config.yaml
activation: "swiglu"
router_score: "softmax"
normalize_top_k: true
n_head: 5
init_std_o: 0.0624
schedule: "wsd"
train_tokens: 293900000
steps: 4485
Below are experts of layer 11 (counted from 0) of a mixture-of-experts language model. Rows are named router (the router's row for the expert), gate (a neuron's input weights, with its number), up (a neuron's input weights, with its number), down (a neuron's output weights, with its number) and show model dimensions 0-159. Each number is 128 + 32 x the weight over its row's rms, rounded and kept within 0 to 255. Numbers have three digits each.
After each expert's rows: a language model's description of what the expert responds to; "mostly gets" lists some tokens that are sent to it at least half of the time. This comes from a sample of Wikipedia text that the model never trained on.

# expert 22
router:143078089146135067125130070207064147131135114116095140130110157131104141089100119108120149084143131116089167147119168151132122126134096181146125137149075150124102113106120156093090134144108131110173136134098115141078086092096153143103166061147184154111109145109167129123106171162138113095158095018104079140081184149180094131161056169084106145150101142140160096118155124193129082169126120132199167085090113125115102157196088137075132139071143099132165149118095095100103143086126155
gate0:119143081126098084123110121140107121170149151094093156125136159192080112154153098169144158211155104152104138145075143133184090123138139193137157111168145090128138111123143136119131146111108184124146108127181160115153191083205078134150162154117178095118183105140149119133114190144123089162132118098131069161122092090147128084092179173080179155137112115183170095140104075160134133117181122117127144113118131164123043154092089109112123129151107143148064085080079090087130127163147188
up0:077107132151143084121114114118073179144117092129155189160097125167169111093109113161113072141102140098081108176194100169103135089185152138117122162082132117069093108107105092095141120119123108087131162091166180133133082177107133147112099168092180153135112025114093136133108184197077092125177105091126148128114156147164140139120139193105141187101080121164181129088102149196129118108113137113138163140131135105138106114168142132089161142124096114150106131074146154173201101150173128
down0:145080142108106178120110144134124126126137094130136137078124107116164202188096100108154129156115137143185090155072112106081132182090114180156133140129093151070194158086115161169167126092153121082098114171115061102178155142097104121181102085187114125101131084068081107128119102024123125120088096139097181105090118126115168122144097115130128086117135119082148145138126107092145129131153062134104057088118120137098127085091151169176152119135124100102127119210112096095129119084095139
It responds to: Plural and noun suffixes. Plural and nominal suffixes ending common nouns or verbs, like -ings, -s, -ers, -ations, and whole plurals such as events, students, members.
mostly gets: " events", " students", " members", " players", "jects", "ments"

# expert 29
router:171100138144092063157176155135057191161157118105113145144133106172125160092130095164144163103122143127125145167151169107156109145132071132082095096167127161109123129112084210063099162152129104163129117150124108126078076079099184084140123131148171082156102191115155127098160148085088087173162102091101123129125177138171121169170087129100147184071167069124150125149116070161167090145167168164151132061132114126133137164122098113099081127081126090140158167134076129109141148115154140
gate6:079112121161102112182148093129136087169121194100142116057151056096109131032078101159170102072057151135129105099147087132136127178132107126122188138184187131087146079155168130120159149142141121122170101147143160127099123135106138098127119105143092095103133154146100128187144181079149107089105125100147142104142158088151203177134048118174150136145133108138177115127123154156162090080132092108094146135150103099139109112152184087134089179184098091141113174152149112133155148140143153
up6:180170181130141063122089150087146102124145141155097132140123168139121131152142125146151138137129104152078101138112079155117126084074125140077053130083109132125146177115135153138150113129180152130183138072133114088139113129110122172148145128108143094141212169137097111181103201182116143127117069113083106135127085138074095135175150144079109122141101171134125105079124116125079176146110131220077126131116152132152079187077129133063103145150121128117131073073160078108063074119159149
down6:070123108135123142106094084098153082112131092071174054175130169131115064087138094108134094111116159126105114111133102082132132150102106149107153176088168091166170132158098153102082167143192033196126107112128139160180157134117098152172165054142144117136105168169166057129149115101068170156141100125148128131122125065098115148164127161107143144130136136162147145174139150144126102116169168113121150134032149139165118123136117154116134116161127114154162131095104156104200123194095153
It responds to: Articles and clause connectors. The article a and clause starters like as, so, when, where, but after commas, such as as soon as, so much energy.
mostly gets: ", but", " when", ", where", ", as", "ing a", " where"

# expert 31
router:137068143210081058159127095145093120131156135126065149158079133092115131151144116141170206111168180107114157169148155161097067145105113174116123104177129171101125093089074113112151168160141170149169146138115080145092126116093137122151162122097145077114133163077144171132116119075175093098154114120131111136059114147118136174093152121093062152129098134159115143154107111151138079155095127187154137079147059180153149159149059128076111148078127137104198136132106133109127149133091143
gate4:127116131163069145172094078094139106138100117128116198195093107153156098165140120107074083050141095179149168134132140080115105108072104203118132105104157191092124101125138141134083078124124108132154125093117121133103155096104126098150152150122134094137204170161124170107127140102121114171124100124154143110100165204108161123162169140099109121090140173141118130114110129171170107209148165126142103089109093096150182151085092148109134094081118162089205159131148044112153124125169103
up4:153113154135150161108149099190124156099169160135134165083090119126117167130098103141168132130100143050135173105150186080046127121129154067136090178168150166167168184117105076155126102138094114131127141134118146125200113140212122080150063110156098109118154117102096137134079117120109127088077118109101082164133145133147139112147169170166074116125103165114110127134147071104138094066147132150151169129095174167078187133124156135185112163143138122098111134154164157122142066082183079
down4:104158145184145049152112138152205080191179120149200148064169120131054111162130070161130169171067144053151154163132161149121117119119039111162092066093147097127110117093164092119121153102098135105135157101151157114151130067128130130137131150122133096087064130100143156105086132129168134091120127091122101160168083053132151079141103086103129104084128149090142154127134165096109151133153149109128122166099183131138113105116109131142101159148126106121125096181092117090166161108146092
It responds to: Name-final pieces. Final syllable of proper names and titles after a capital letter, such as K-y-iv, W-ise, J-ose, B-land-ón, and words like Day and Love.
mostly gets: " Day", " Love", "ny", " Green", " My", "idge"

# expert 46
router:081147105133096140111138126144098135104141033101092190154146156113068094131059096125141139087101171110130148149175156082169132185135132155093131167159116198156130090153082139112119128122141115134159175118093100130092063138093156081098180161125159087156138132081130164157127146119109122103139145045148123158109149135197103154109051151112117126133085125189075155117116106138124100171089114138157131089133093152145158159176095099091097102098159139138145209104078105094117164080124170
gate0:083130136111093156122101160120077084137101070116131150147152166083131135106121110089061154072093111129161118172158094080133105082127156106143092126150172115119102154184090109130123144175102174142128092133155106162073134130051112152121133094135159129155136102155152178160174135187116169130093152148077172208152144178197155126108158091131112153086111120217042145122102181128116189154149185094154114118105136080117147100092147124108137073108111136134085135078104130112108164107122143
up0:087087183079152122170151108142204106138142091166134171098124154112124096175164123153135118142077097118199125115171150160108143137136161111150128133142179148136124183119146129118096146186063120059063165117114151125111150109112154097098133095133178137130159126132071145095055104075125151099127163129141176179087136161135103086131105111080109114177150103168126063144129165110106172115149098150119119132083147099098157129172095073108149129133130181128133115073130042142067178095094079
down0:167094137119138158109162147201162075079230067114161131092091125160106112112051111159129118181113218122134170097198162072144178126143147128112155128156108177134122160082140160118129066104143117112143107132127103174076114134127086144132112109176103143118132119108113163110129130126110079090172072092150108132185103138128091224135106138114157085166170159147085160123141125145168156099165121155086131175184172149094147154112103158139149116132091130135128124098127073149120130142150118
It responds to: Sports abbreviations and ordinals. Capital-letter abbreviation pieces, ordinal suffixes and table numbers in sports text, e.g. FIVB, ACB, PBS, 16th, 2nd, Cup, FC.
mostly gets: "BC", " Cup", " FC", " Championship", " Racing", "FL"

# expert 41
router:146123071140113094164196122139088144131137099109095153105186141156109098106119088110098185133156175134122095140129128144156116152132139163087138137215147131117148086132090140113107127082140116163134150132105086165085054133080135080145113107162108106154159153063126216142141200134142147110206149122139137155114135130160104146093092159099136152083119112159134149119074121143113119184131117167162180063150088172136187167134126061106117116124105107120106177130087059108140222134100134
gate4:155148126116100125125168158068090136120172085115116117111201150137100116087116145131128124168185212143129124100089158125137181097061101135140130123098160140155119158119135101056172143087129122129117121099146123141131139110099114038113172139060105117166168105057168161140136152138172141171118147134160048136115139188153078146167096142155075072184134089122130133124192120115145096156139082113180116166137151146154169145125140146105096129119119141165128096123195116159173176165064163
up4:148138112121078100112154180055103147110163137117165122100150119156096160085122141157116146135143155115118157076156162118147158163045195145067142104082152184170140190122191099087123146154094156103073137137133111110204168168156154088080081098141150168154161117121185174152210089156137086146123157119138083134142093157146104136132083141150115113105162161120160133104159128095117182092166088102184118160175125131153152163091146098123109184088129107166129133158153121158129169138080151
down4:175151157133120094144109151090097136146165083140112139146134187137133151124124147150154130112101081060122143110075136158191137090118190153142114115106146085158049141124141111096070095152146123100112079112136187138111164151097037081130120157066094137158165089121077165135148158088154151105144175112156143169156072105107125109114115162117112121168103108080124195133115167163135104141129081144147105147151218108128147127140138245109134104137112137172103126131175120148100131098135060
It responds to: Capital-letter abbreviation pieces. Single capital letters inside country codes, acronyms and codes, mostly in sports tables, such as NED, AUT, ISR, MPOWIR.
mostly gets: " | USA", "US", " | I", " ISB", "NG", " (I"

# expert 59
router:143094124166150065139161114175091135114159060127077140169117125152114125082117078134126206123096194123098103160137207128146134150148097151086074160148087145136107125121067194083128114115130128159161146105094088098090114114058123114129165143135137106118166075139137112138169147101122085113178143127138091124117155119139143129127127111122135138095094140175135142141145095151141117166106124224126112116118120118099172161131069101065066136122151020157152128085100151080111168085062131
gate2:104095074084124149137155154119136166112140119095193099066079129126144145084170119099172144128126096158113127106132140138136103174139191189106077110164129110090083109192169125218157172114153171191130139117104079178096155087109111121121158152116152113142139119182130140156171183150164081098104180147130109056123105149136115150121069077089151153128155107156131124146171113117089101186191125162102145144111189144145187121153155116131158115131130110117143114134176048092130175119103100
up2:125170058137147116090111103082082130170175111098173151127172126198148143105109100070131104118101108163069081163096150151110077159112079109155110132168117125094146136128173149129101143161169176112170123179116123160119139190190089133097129148128087115076173136171128119189127141158132118179150090154178113202108106095160152152106124113105155143112111116124090134169164120092071081122107101182136112152120168126093158173142101094187177085120161120185077152133075082089102134127111148
down2:154105080084118074172107127117111083124140191134141084095147191165104185089124138113157130096115169124143158117168160120135073137166132092153163147171121140088114133211199097099159055097092153150112132177134114139103145121153171143128096168168113122112136140227144145180105132097111167128059065132103114064086141107092116179109113141108112087168157147098123121116110164150110047116115154104147107071075094171147134113118132101095142140096110106122144163119107106112198132133157116
It responds to: Biography descriptor boundaries. Line breaks, closing parentheses and dashes after life dates in people or taxon lists, plus nationality and job words like American, politician, appointed.
mostly gets: " appointed", ") was a", " elected", ") –", "istant", " politician"

# expert 61
router:129096131154091090149200151206105187118133127098108155117120152154113098110068131136099148085122147106106105139162134178131146137114113142108118095135146176149124101103091179093107136117184112161130163154119109172070136096123168064120122073129123123177169119108091221146140112179151105170149125074110064120105163164139188148158096141102103154092138084133140166139110131119170082155062095145148135127121140138132145112173084060116099106087106130135114179133107110084106239084118151
gate1:122161097163128150171164147220169099125098126085156144136091154107122078096105155163125156130062112171064232100133170125095065091132087149121163128133108180088116137126118116140097162119161112118121114109066108090186165115103131080086169131154162109130132106097128107143063158135152184141162081181120118124138136156153161154110138171139186119130172076111098151196104158140138145136109136126115162175103104027078160161145140137164122115152117103102119150085160145149106144145118156
up1:092081103079141134070138152147196198144173151073142168085127177114183168149127148166115171106136127118145132139133097161146199141178084211159128092138132145124098168179183088169160098165134129193091098080146073130116151145122128128102149080073111173161127118157107109155138128118127120129128064151118171099144146136190056111164158140084140127126093147149079086149151146084132094161136123116079138122133118194140134128150097150094182141136149140092078095099153100136153126072103116
down1:198175170091170112173215135187198161097120155155111091136129130120134137115168117052130172135094157174178140150147078178199145145111170092159107160107114144184148112159107133125148129138057136166160163200131128074080111153134153138141120132154155129097088180115091119140128115157131158151083191125110116119155123147089160111120130168116089078142141119118142141087124118114110106070127112100155097167097170118182126158102127100164130106131156136098130178120154100143100119025113110
It responds to: Table cell separators. Pipe separators, dashes, semicolons and colons between numbers in tables and infobox lists, as in "3.8) | 0.2", "W 14–8", "Events: ".
mostly gets: "% | ", ") | ", " |  | ", " | −", " |  |  | ", " / "

# expert 10
router:137141093203117138137111113168109172136082095058112159094198108101106108111107143162141169108121188095132154154087134141188091123090125143081117082114141154140129122143056175127125112123124101123171213131119113161138061157127105116111173092174150123160148143051141145143170202076115090106149101132165117135128202139116194076116072142096100168066092133138158105141103140163142080164099122166118181126108129142149164141173110102111088117160082119105107146140117103086108171112118161
gate1:125127168080096090174138179100075140100148121121151200097184131092119108138202181158184111072121099163089114119092118163162061129099084117147077153113142132107139067143139149142167210162084186195078171141155147143131101053134171087149138124106139105104118130093167113151172150118129164137089055115117100155119127156149150192109095113109110122147134130147140164121119136123141126085127105107085176121078119106108142090143085094127070109170080091117137152109091151089092110127134100
up1:125136149069130117068183170073044155128157165155161123140111127148090168142118175144109133101156105115139151144098110098128077149142152154116050131102150176136128116188086140118113177160088148112063194141108107082181185149138119159067124079182108066106117157129171126120121117050170148089085156113151121101135152159113156143153118085117109122126127136136147195167084097140115139119138104135140086098107136119166135111126162119100044177199116196152143125118140171142144136164132108
down1:094114116150128104171181111152123107054153144157163058085114123137083149153110098155164151099106168115131129120104155172151143142139122118122038195174148129178168111122049125115120155114147067143139138108151107092125205170118116123129108115144096160090131097074094102092117125082178177135132077154149144171130113095084185075174166098140108097167119127070166143139145182133140119102101102217143135120111040114147111169120111119107145151159120203123157086118114143152138140120120140
It responds to: Capital R/T word starts. Capital R or T (sometimes other capitals) starting a name or title word after a line break, dash, quote or heading, as Round, Ross, Restored.
mostly gets: " R", " T", " pr", " Pr", " | R", " | T"

# expert 30
router:117100140142143089186178091135090125137092141070128146206122158152140117137103165172143165104123152121065120151119166124201098106121097136071138090184151142127125133120113152096103160099125080106149126161093128112109100145111153100110155125112212167094112156102128156115096199123129100195208058108125149119038149144126184157102113163096089161098113128157131094128097092131131122151128111146138103123063150165142146139125105079103082154085154096052118127078121116100125198115125174
gate4:163180123141162113126121134147114130115149133144170094182138110125158117164115137165154159136048157121121126136081085096149132139170126099105147122158141148196141106084099159128166121145080056122166128123088130143071104152151136160078114177140181122053138158126080103145092115128083087079190115101127175145125134174142132210129140190182088151122083110130104116075164113153130077179123127180153169126200147137085213142138119120124124161145188153159132143124073139145133193144146119
up4:117098160103084137130114141140148141114067107105111168069168100150130137100139169064094157192097159079164138144168135115131087148108141151131166173116115080114107148148156094185057095101100128173107135133143129135130117063154135149163212092170091188142136060096102140124125136108116078130050126118134110147098065144154121100141131079158122144185141052182089140153121083119149143101171146085086130148154147131143163082199156110150137151127124149187159092146141164170144083102113136
down4:154129116118125116116095131183092136108163045142183182159138130180150120081113146117117115079136185124133113143068210106161155121171169153133088105121154118115128111110189110092183139122100143141103095132161128152111074117168055191099118100136089166143126161124063166140068157135121097047104115090095102184134147062125117159153143136103137098108090111116156123172164163171146170090115159180078124162136137170139127167086153117126158147161101126126118130135140155137061129142130051
It responds to: Prefixes and opening quotes. Word-opening prefixes such as pro, inter, un, ex, sub, trans, and opening quotation marks, as in Pro-fessional, sub-stantial, ab-use, "Under Pressure".
mostly gets: " pro", " \"", " inter", " un", " ex", " Pro"

# expert 26
router:150095102150123126156142078172088142119175098102104157135102120161098154092153095138109162117095157113122147137130169153128150150137111165125136146218144171119156139102121189078127133178163142106130172191086136209096036178060111121101164073130178101160161115072155124093118135125110117128140081096110091115109152139153102129113072135044095121087141154147137104152149108118176120164073143127124110093136094104124140109175089128062124088160093062178107155141070138091135143131093158
gate1:159077085153117102083104150159208087104093069103151127106151173139091174184179084151144169125108098110131165108118129120120134142107177103068137096141157183133135122117133149090126104183114163168130154136092135117155055097097107154107172127095142087104086167120175182119152133139066123161144048130131124113146159133100161107083091160088130106110155093159114160165127139179100104171149073119127168162147101113106100114088148155128164129128075058124183091136155159106136112212093111
up1:115183170134128100172131101136079135135113133130100094193109068142135104100109122123131116134150136111152145129096157156128085202150084126155089216143141084181173124111109124121137107108139138161144096121130152129203153143110138149130118099214099159125138130137118114150132127148092122156086206100190139078062087113100068110160140102146169147101127152121130094125123098189155147100133121170148206134145138098154100116094105165156161157132138182169110113048137101142059143098176207
down1:098131189129116125149121109130133108150170190114169109102076143181151119116134092120180131117183120113129134141099152132129149124119156158157089112129060178136187079177193121086102124080155129170140140123149127118144175125175145063144161118114097150137111136135102161192110142136158158119112126111137153187105111108153179166094150121196116154057165130107163175176117073128101070148164062214109103155110079156096057159146134165097100112159105136150147144127155083160120153074083141
It responds to: Past-tense verbs, capital B. Past-tense verbs and -ed/-ing endings in narrative (took, received, qualified, joined), plus capital B pieces starting names like Boston, BC.
mostly gets: " took", " B", " received", " played", " held", " | B"

# expert 12
router:119100101141146104232132102189088147158141114081113182124102114162102103084101164150087190135095182110116139159094126141112123132107112122081085167148115137121137098134122141090115140144180119175096178143080086135124121149115143138146133143104189134128142130089121151127187160117119073132185165068108090115111163193135191128110120150103032152131125163108103148094124084163159087210071136140141162147120139218134159133139140105117104096134126106097119123072106152116106168088087170
gate0:173121132148153125190135102147104113146163136079054175151150099101148121086162145086165125125101111152132148119123114134065085126091093122113130130168097102121154080096104145078115133152136156191083100103138105168181181144168115134106082118150150132121113144198087224107106149094083066116166137124151141092146169130173159161161107143117053120145101114119085152149116143149085167125114170106124136146111131180147131062159095126094103094147139122122199139186144126177155143198152051
up0:127148100103140178151138097137108126108165147063159092082064126117094118144141121081141131109152142090077135168186149129064160208102113072108179110122105118100164147102152125118152150104173110115112133105155143174179167195134056079120123134120140093127062089124202128163144182127159112141103154154118149132100134167120117138082127123120165169079137096128144155103130143080087127168084123166123060106157104101084168155216190093141090147124101176164077151133142124132134128080119121
down0:120131066163127153156144174089100090151172111079122098165157132150051079113126111081149114128090135113065167147083166118139176141141094103092137103089150070124129088144106114152149148101094103135157135121136131115139136120120097142087107180083169099135123146162133134157165138139125132095098047097184184206117081168081126196092114178108114082117134112141147128123171135100146151134084134145113110090142146141141073135074112172106117201106163154195189087190081109103136113172136138
It responds to: Name-initial consonant pieces. Word-initial pieces of proper names, especially St, Br, Ar, Car, in tennis tables, place names and taxonomic species lists, e.g. St-ubbs, Br-ent, St. Laurence.
mostly gets: " Ar", " Br", " St", " Car", " St.", " Saint"

# expert 49
router:088091142143126114107147120156111142155197121152088159137116142150108103081138068109156120106128174136118120208102141151134108149148155132107132149139159162162106092111039185069103155159143107122160194103089086124074137109107125169128155146129119122137137141074137126119117129140196132105168114081091089139079151163184182152115084151104034127084101158186128095104120096144138119163050088186187178112122125145132093139141106106152120153091135084120104189086121129090095154092075126
gate1:105211093118141117195095119114125169141109179128140135075144072159078089121163162169133161130138090101095168101160167113112183118145104150122199172099132105148077094098152074084115134122158139076179123182108180170142139100184119196091168086105132127144129121124125151195106143100157134172155095146130107093100180081070091098112158148140138174141123116089060158122176119200103137126117135138114091123156150157089159092146141128113092131109151142144093178091093164107150173106135119
up1:090168173104146134107153095112118123115179103086161124132137176133150101143161122133116183180187136085055188142122068146166156078062122116146101101157175154125080114137128105095086129130113121131157088101127132104149100086046096141154120141077169157150150157103110150085121193094125075118160151130109106123112138153162136136161153128179141189151118151109158099191073107122179142144130073139151176116159145130130125120151178141187160147105135102041117117164213141130127080111114167
down1:122140161118047072163165142105140139155086117148151139150123156083153089100171151158151113051144162131163111066084135141141133166109120131182222073158145117109058136097159127104102110159086088091125168144169117142136151093117098130104113100121084149182129079124129138068123090164142153121119158098155166136071154152113124156116230118164152117165138096162190095138148070106129181128151087146081110154130079104126118141144125195147191126110136100136163136164118143134118076153124153
It responds to: Nouns after "the". Institutional and demographic nouns after the, such as population, city, village, School, Institute, frequent in census sections like "the population was".
mostly gets: " population", " village", " School", " Institute", " Committee", " children"

# expert 11
router:091109054111110109112176116171096154127124152114093121099085139167111145119127121103131183096121184090085137169085177117161098142119116123101093073168054154119119090119097135085139132162138076125105136142121084087094096155100153090134127090122161077157154134095179124109117159106170111117155144073099102132153164141170175154141089172103123140091104098132087180107117079109145106212072165192137157061144122153091136114133124104103145120086077137094132152133085123029118127106139196
gate0:082121133083101138090133110140091137118106143104151092131086128107121149138117088079148110129117185117120158172130113140139111074039090082113154113145115095074138128074095129135137137139084120141151074057143166132150223168140118162052143126146160134145179146184130135078068157094135144167172165076116077104110141149064166111117181092161106111127120091149131066109087100181100112120154110133168129098129084103148100115136108162177129120105095129086131091103125136028156127113106168
up0:104103080142144147118099136102136116115156097145238139144085131100089115093132051075126121112112158148116204150103152138142119083071131064115120098120050184131116100065070150103110132168133137082099161141181105136134173172210137135088186167124092100139128128040100115091112095132128118192112143126094106169136119127125112093120148118126122099165118112158188127143085122126151103093160106126176136167101131093137130169105127126155148092149072120131090103116140152067157099138104173
down0:153120089110095094067161133132165142178120087122163147146124185144137127173085108165172135104123191095102125082140149122101082132168142144147194136132137152163168185152158168113097072143151162121128155070108092100149083083097095168074136154148132088095132110136120130114198110167112119138156135157121168148149055126083099088122087114094144132110109102171129204098149114164141115101171116082180096162112118121115132110145091184149079137135040157127110135057196090132161132136118089
It responds to: Conjunctions and infinitive to. Linking words and, to, by, with, from, or, for between items or before verbs, such as decided to stay, magazines and newspapers.
mostly gets: ", and", " and", "s and", " to", " would", " could"

# expert 27
router:122130106154094114154106157167088163147095059154067146133165140140081110118115092182126187106087134073104160144114137103143107138121092130041098135168135143140171100120104154101070153145189103114091136086101050108078078103110180144117128145176105096171122137098145158112171148098123100141158118094111065145120158154162175181132117148086133133119121106169149110125149143132149081165105160181129128114162119119101126159157054121104040133097111082133128189127098105104080130042121135
gate1:161145085119111090117111160173082099133058148080134169178146163165107102142097171095089102120089154103137143109107201125099104173182109120105066169154094129149168128187139151121088130087099113104123122132144129142154134176098220105160120104126151149077137081100141117106141146076148119123125141086154127133131154111093138172146159116188189120116139149215144109082084120145101176136111137202162105078123097134103120082120174161222094084150169121181139130138118102094134138114132150
up1:094161101099089156066189093144126197105129121172123136147140132153122116139094110126106100142136110124125151178167121163152154082152141145187129156195167069094134122107114151085087048136170134111101127136150097132130149154123061145143115117146044177115108179168160179151116077095148136116085108122148137182166143118123094143142124110079107096107130145059145108156145122108184169150116100095082137171133178135159167142130110114136148172140062086119080142177093170156040158147166125
down1:148118102132090132132051116173179089097165061159140108127126197112135076118156135144110098155122104118135129145132131081143176136097165129135194210158142054124105109136120146144116091153119109158163126125144125078104132109163140166146117167133131074094125174148125110131102118117137138155140155133147134160148160114152132082184099110138089079171073130061079090120069088053161101122094150069148103093063202152137179122108101116145096166164121099123148122128114109110123105163193200
It responds to: Determiners and that. Function words starting noun phrases or clauses: the, this, that, any, same, each, and the conjunction or relative "that" after verbs.
mostly gets: " this", " that the", " that", " any", " This", " same"

# expert 55
router:104127115159078076148099157149094162131115097087093138185211107145130186135077167140150113103143188125096129135174157138166171139130120163088086140143123159066136136098072122093123160149114121153112180143138103183107121186096127120101188090089176151151129148132166160098132142136067073121125101105083080156053154151170107144068138140115079117041145139176157147148135093166175140148114135156175129074101132165137128138153091119125130091096095107152116139052123128156156141123128185
gate0:101132170125172083124130107142117145141061111145106122142128173172180085107187159128142091091117132172128145088132086131151133105120143141146070124162113098100119064164129193137155127161145091083133154134187145126144147134098201116151179130114116137151117124155125187081182163041075170158131079138120078077085139171104106137133172110123125176112185148184115186129152119177151136129154114164092142105097119140122115148119118137155075153094169109145144106165095225156177149136183142
up0:155155127081199161194152134133189099113141118114137087092134147160136057153100106125161147159132093193133132141115108117145164126112079199082133077101079066123145098149137193139176154165109123117066110129173114122138110162124114150138207136106099099115123196100184085130116126050087160111076101100117113105077073161097083137092165158126103148116164127136145152131154111155181160152083158187110103107131088122067162161139113124178126181128101143131157105116137149094127158124111119
down0:135128133101190157105163128119132130104135153162169121134162082129112204128187186153160167056103076182154085107093099137156175103132126116161137134157182151149141115120141182150152146153131139132135130107130158145070143162054123087136141134113167072115134120154144120131180139071147170174127089145062169113126148069123132133137088156176100140177106109125095111043151219123126133086168084141158125168080130114078126181140101080106099111112108112113117177099077109140108100167162146
It responds to: Stems before suffixes. Word-initial stems that precede suffixes like -ical, -ics or -ia, such as med-ical, E-th-ics, ent, techn, Olymp, and Ch-rist.
mostly gets: " med", " par", " ent", " Olymp", " Commun", " Fin"

# expert 16
router:120063135126117049143125137151111169127117103111118168077173167122144125085087103132128202113123149126087131146163176179173115167115122154096112064113113136152146107124116157092110130139142118181173133143145103171134088095099194084140158086147182133143151143138128160078115130134127108157171120094116070165124143176181173187140117140109129157099116078164084123153162107191153137197050107175161215137115146115113147105128083097138103153143127098083126093132136155138080193084130167
gate1:157131175121070127048114096143110101043097135137149102118101179161105188148144148127107103181072109157160066134093176101137141114143126122129100145064167158134144096141149153106137091132133134112124158145127160138112179123096157156072118138143124131086107211111146142136107206181130125105057120095086125100138143137211161192157091184159191126144153097159092096106106147096132113146075118128152164135137161157146133130132146082061182116096090135104110101086111166111136175139152131
up1:122168197121140082101111133138111135054118153137156076083126152132140155139130159122088129145136151165139091148115120091179185162153174131116124187121163113141127090143135157162145098126136122082131078119114164100148139181082173109085117135141126083062132168095152108145122163163137082121143137076091099103179120071188189190173168187157185119116139124103088168101103122131111082173131157112119149129168124122155171104125136079060226156082124110076139128117123147200116147110126123
down1:097124158160149135166109137154162093207123171143210057113152063154172099122122171106122142159132064151146156181149174127108131152120139084160065119198116074083105179111105130095158128101138179182099116077162103163132128082138093150117126111123170132130116125171104123148109107089126090163177146106138116105168118171132109131112104067196142147181103114089139131157132103189105126140104137113141097082115175097106129163091129094103111117127091088185144174166115076102161093121104075
It responds to: Spaces before years. Spaces, prepositions, articles, parentheses and month names coming right before a year number, as in 1969, (2019), November 1993.
mostly gets: "In ", "\" (", " In ", " the ", " in the ", " in "

# expert 36
router:140100137136123125185165128145100127123146124076062140106153139100059127141085138138136109119131172088133119156071171079117120151122079158067087099130101136140175098083057187138115114104143134162117194171136095167079085071060173093146145060128158139110137190080133177108082144133128162143163127052087135163076133149128160155080128141123112103070144126162115099137102121172111088168087154130105150110114066127075181120132115103113087110109149097131144130160076124087132168130133163
gate0:095143087113116181139166108079157173155155088169144149198093049083100115131184070126110136177099152161089107111118219168133084104136117149062115099137140089178125117160096167142115165120096159161054123141092122124093146159100065078093098100121120146088127151153082132109109085099130091075135192122074082157159167106146193152129109127101124122146078189145116138110081093137141110141134126150159150136107060158121138113115162067110110115139111149145086122114094110097125134155141121
up0:090123094175113127103068165170123157157110109112116186122182136133158084083144076104179088151094164092110191135124188155136139150124132099122066114109134178116125118098096132153070137088059129159131129138075166109089132149133184072135199088163071089085087106139098121147058178161124170130098162105183102111126158132113107111178156102098130134143183167185109085163138151153124113134093159112131133113054142081195152126133144108077117127136140106102131106159102183108119133106156125
down0:100153171086111132104145137091106121112122130079122113111152168097089142130146128114165103124155097133112137171136139141169179164122163125144076097125085173131136114150153121158145092129132086081162142121133148110100120134114161100163208105143179168107162130090148157097081112039115182202108181086079064139133118160037147098119122106070108120130089126147093085151096098093126162171100167083113090071110130138106153088098101135080120120203159168152110078111152096175139189098135098
It responds to: Separators between numbers. Punctuation between numbers in tables, dates, coordinates and lists: row-start bars, en dashes in year ranges, decimal points, semicolons.
mostly gets: " (age ", "−", " | W ", "#", " #", "| "

# expert 52
router:090080172106118151207143141162108160120114072096124183090069159154106117087124121134153155131117140084109114159101152146151119184140088140095133087177172138144120124122113209108083152178117136122181147128105101127095068145098166155144160081165124144157109095113130153115121119114104106180138137102124135138118101188160147103176117142095069154126125145167174102122139072095160096138136110169173137108045147210102092150085107094131098113091135073163116133143055051124100174117092114
gate4:102068147069082079138117101121127170143172132086098063110116115145133107120134143126165146140152108142122147145128155132095141120116090109131156120152062128093116139170173094103078052192122085111136150194095058140165187140103177107121089102131130128110112173148129141092137200109152106128174118090106142158100161133097172159138092118201181125102105168151172131133119100152151143106145115114109169133129114128077093175141186125149071129140143095196045165176173155122186144164144147
up4:229112139142148137206175083175112152120129098136195109131085117135167159123112184151114111137114125134112159082105063096146185058121116091137139116155113153164038081126164148144112066106162188167126173136139093091114129140180120115127127117143051106132166129165154123119135134158135132125172148092155139106117061111103193127136104133128144103153069092103101177125079125139180116144088106130150143150132089075130116195107119141177116134202125178134114141133098162129138118135121167
down4:098112118102118170142154124085091163117141151072137108099142099098166094126115120139105105140169148160164135166057115068184174105150154165141115170147191131074135186095099155115187119169120166192093131131138137150161090115102158137135116076105106130099127087119155102102097155162168166180150152139141143055066105134114099139193082128107098116177103159185087061146178159097117138091154115152136142137118156154132121146105167127084144146092141149159123169135149058140155050121058114
It responds to: Lowercase d and stems. Word-initial d or D and Latinate stem starts like res, dep, ass, stud, after articles, e.g. dummy, dedicated, duty, diameter.
mostly gets: " d", " res", " dep", " ass", " stud", " att"

# expert 25
router:080069127167106130125151136147103137161123055111050144153083137155116122087112127121160170122101142052079170167081162143148131160135086140093120138196068136137162115101083153079107162133150125118163154120028092129091077115087125124120163123145159133136155076119120161076131183095081125134148104108128093173111206147164162176111133137071133155122100080150132151144171089142173087166127179170089137150161116138145130090082121116127083138108125113118101175120097123072119130103088164
gate1:148119110099144126102106097156168120115145102110117078154154117180165119132089120134148119108140133114160088103049101132167105099134120142097098141114169081119086110138152114109150161182133083150164147062123140096195172135115071165075106138130177152165159150154102177130082105157144117138097050129160146149108124157132105085168065072084059170151112152168185086130200115099115095129133136136052070076095142161131148113118121110132153109107050178098142134151106137092181117087112153
up1:129110102116105075136122167080118136144151132123108121093166185104167111119135147190161147140146099124131034141171098107166204162098159150128089176103121094175199128113154078146096120197132114092147108139136126126158081121112147108133180084170126193149091145106178166105136090137158150121140086138086156149117185123165082136147108098115148197111116084126106097127171092079115139136210104071146107075127155136048080135138167148101090121127139191114117146122168153148127118094143150
down1:079116112080107153125118118094153104113173177181106150129162101120191092061054144129120109162111072154142160150126127138101138145178176169076139153065113095119128117076125119130149128096063155123043130092063125113114118115136109078118124128147093161118145099113147059121142160142109128111147138111142082153209116114167084171128170142140167127133131076173113137147133119168128134164136076151160183153187068123155123080133187076138130111154124104082117157120199167107125111179151132
It responds to: Determiners and possessives. The, his, their, its and 's, usually fused with a preposition or verb as in "in the", "from the", "is the".
mostly gets: " his", " at the", " their", " in the", " was the", " from the"